config = dict(
    d_shared_expert=0,
    moe_layers=[0, 1, 2, 3, 4, 5, 6, 7],
    normalize_top_k=False,
    balance_loss=0.00489,
    lr_router=0.000934,
    vocab_size=27065,
    norm='rmsnorm',
    tie_embeddings=False,
    init_std_qkv=0.0185,
    lr=0.00637,
    schedule='wsd',
    decay_shape='pow',
    seq_len=512,
)
Below are experts of layer 2 (counted from 0) of a mixture-of-experts language model. Rows are named router (the router's row for the expert), down (a neuron's output weights, with its number) and show model dimensions 336-391. Each number is 200 + 30 x the weight over its row's rms, rounded and kept within 0 to 999.
Before each expert's rows: a language model's description of what the expert responds to. This comes from a sample of Wikipedia text that the model never trained on.

# expert 6
It responds to: Number pieces after separators and name-ending syllables, such as 1-758, $57,685, Mirand-ola, F-ury, United Counties.
router,159,233,216,234,256,229,207,162,172,161,156,219,209,229,153,222,207,197,245,203,239,226,177,228,237,228,231,229,170,238,175,169,190,190,224,256,247,231,156,191,238,166,239,183,225,182,233,159,175,225,221,230,227,231,184,174
down0,165,171,210,149,196,210,221,132,230,178,246,195,236,176,179,231,228,190,201,188,213,200,151,169,225,227,183,141,173,212,239,146,225,237,194,212,205,241,204,223,254,172,177,201,182,158,191,217,244,216,185,244,178,277,171,152
down1,218,189,190,196,225,191,193,199,168,212,201,222,218,183,193,251,197,174,189,251,237,181,159,195,181,164,161,224,195,190,192,241,225,188,177,242,258,221,211,267,211,204,217,198,193,218,149,209,248,189,192,246,210,212,200,206
down2,216,186,204,236,206,229,223,196,167,179,194,214,168,236,247,234,130,212,201,183,160,164,174,179,188,158,175,228,228,233,238,152,183,219,217,244,184,168,173,165,240,229,235,165,141,162,198,246,176,210,201,189,202,150,247,214
down3,199,224,196,218,139,209,179,201,264,196,171,213,187,175,207,223,214,201,177,205,207,165,179,233,190,233,236,252,200,235,186,195,166,211,172,164,219,175,236,208,168,251,200,199,209,199,224,247,235,266,232,290,187,194,176,213
down4,177,228,188,243,180,240,203,228,254,228,222,151,196,178,175,248,222,221,180,191,179,160,186,232,208,164,149,212,169,163,201,156,202,154,233,171,196,195,239,143,161,220,243,241,150,198,207,131,158,175,191,211,208,181,205,191
down5,156,212,219,168,189,210,189,216,208,207,194,157,264,231,217,166,239,195,164,225,189,142,248,217,239,235,171,195,214,235,170,190,202,240,235,210,202,145,166,212,164,194,231,191,224,175,221,265,204,252,170,210,181,201,171,184
down6,212,220,202,237,197,183,210,184,211,159,174,194,196,225,212,163,194,235,176,164,197,180,241,205,192,209,139,123,245,204,231,225,168,189,240,125,184,166,267,247,136,199,173,199,253,225,176,246,123,188,192,238,196,130,256,210
down7,232,247,158,183,210,158,186,233,230,231,175,211,203,191,184,197,199,204,208,138,229,213,196,223,227,167,206,187,186,151,193,148,198,176,181,221,214,159,182,208,225,167,228,136,201,165,244,268,210,250,194,196,211,143,229,158
down8,154,231,234,185,197,268,205,237,192,163,184,142,204,201,268,219,202,198,204,183,180,190,223,184,173,181,241,194,224,241,187,213,276,225,215,205,186,183,164,210,175,175,198,207,180,150,204,223,219,224,194,260,200,244,144,200
down9,237,188,222,212,210,161,167,181,191,180,151,207,250,249,156,211,217,221,174,223,202,215,242,247,214,130,181,229,200,144,160,183,196,198,138,207,212,227,172,231,233,250,239,210,238,239,178,140,148,199,191,206,227,203,267,208
down10,181,204,198,221,123,158,137,220,205,204,145,189,214,173,184,206,233,190,260,195,191,206,167,185,224,228,176,207,211,186,241,219,209,229,152,226,238,182,242,205,226,190,204,217,168,206,227,244,163,226,177,200,157,213,188,180
down11,197,198,124,242,211,203,193,185,201,174,213,179,186,231,127,239,196,216,227,166,184,251,216,203,219,178,183,195,263,159,206,216,197,188,109,223,195,233,256,217,218,240,237,181,188,233,253,180,244,190,242,175,189,206,206,213
down12,201,203,197,177,204,206,219,177,153,252,191,171,187,188,144,201,245,169,234,202,184,173,179,200,260,140,176,183,186,189,216,190,264,159,198,189,215,266,271,210,170,207,165,209,206,235,211,138,202,140,142,243,214,240,226,170
down13,158,277,154,218,173,218,208,148,244,268,171,230,209,175,199,236,223,250,186,198,192,185,143,169,182,179,165,139,251,219,170,218,167,187,206,209,195,199,213,192,185,171,218,172,212,206,234,218,203,251,187,276,189,194,221,211
down14,177,233,204,194,207,240,173,163,216,194,195,189,210,192,221,231,210,154,184,202,137,193,229,238,118,232,193,189,206,231,149,196,194,194,195,255,169,230,168,172,140,174,192,197,230,225,208,190,198,157,205,175,212,200,189,164
down15,213,219,204,175,235,152,186,198,200,159,218,208,196,179,219,197,175,163,210,219,157,172,229,177,210,217,239,204,175,179,190,241,260,237,236,175,222,143,197,232,263,182,211,254,214,191,216,234,202,171,219,171,248,230,203,145
down16,147,198,140,214,165,173,202,226,172,175,182,261,218,223,238,209,236,225,255,206,226,152,252,196,213,178,166,267,163,192,229,185,190,204,176,211,215,168,155,237,184,140,164,197,148,205,156,191,208,183,177,180,185,182,218,207
down17,221,206,162,213,174,191,220,132,198,238,264,235,180,249,246,250,170,205,208,190,187,219,173,207,134,191,127,128,168,231,196,177,182,156,194,261,186,237,182,159,207,234,125,189,241,178,208,207,195,226,221,178,176,169,216,201
down18,202,213,183,262,226,232,204,218,262,233,208,181,191,205,224,256,209,204,219,232,197,195,223,282,188,221,168,177,245,222,158,212,228,178,186,197,144,242,209,157,194,214,221,225,148,181,236,221,200,196,228,221,257,131,197,246
down19,242,190,206,184,195,173,182,259,174,251,155,203,259,230,187,221,231,183,264,153,171,184,217,210,212,237,232,222,239,193,192,194,214,240,170,255,174,198,234,229,222,233,189,226,183,202,216,152,189,203,225,169,188,236,207,225
down20,180,242,242,214,189,191,185,152,192,200,199,237,176,147,234,212,198,178,182,141,231,230,181,147,221,199,207,198,243,237,201,206,189,229,198,171,198,196,217,214,258,199,167,202,226,190,186,215,199,241,155,157,166,251,283,191
down21,234,183,148,177,135,188,209,230,198,201,129,186,180,170,173,161,181,182,181,168,246,218,221,223,180,194,199,225,180,214,168,237,206,215,188,206,251,174,224,165,201,170,177,207,160,202,217,193,157,150,213,181,166,188,177,231
down22,233,136,194,210,186,227,156,215,283,176,194,141,167,232,199,219,256,171,167,180,250,200,196,157,180,237,217,170,235,245,212,188,235,186,239,229,215,144,237,149,159,178,176,182,173,204,213,176,176,222,206,206,174,197,202,193
down23,199,223,213,205,239,180,194,164,226,230,229,197,140,216,199,224,173,152,247,222,232,215,230,209,225,177,158,186,219,226,259,169,202,161,211,189,177,184,246,203,194,174,216,196,146,203,242,210,228,161,212,319,172,223,268,200
down24,147,168,237,195,201,173,173,166,174,240,176,126,191,210,237,195,196,223,180,181,165,216,202,158,218,195,245,211,215,179,239,213,195,195,189,193,199,201,221,144,205,170,189,205,214,178,197,148,249,207,207,217,242,201,155,211
down25,278,213,175,125,236,201,223,173,176,185,209,172,238,242,216,223,206,212,177,205,201,224,177,154,167,144,242,202,173,150,188,209,186,179,206,181,199,213,126,217,226,210,189,191,190,203,226,199,203,191,216,177,183,173,222,216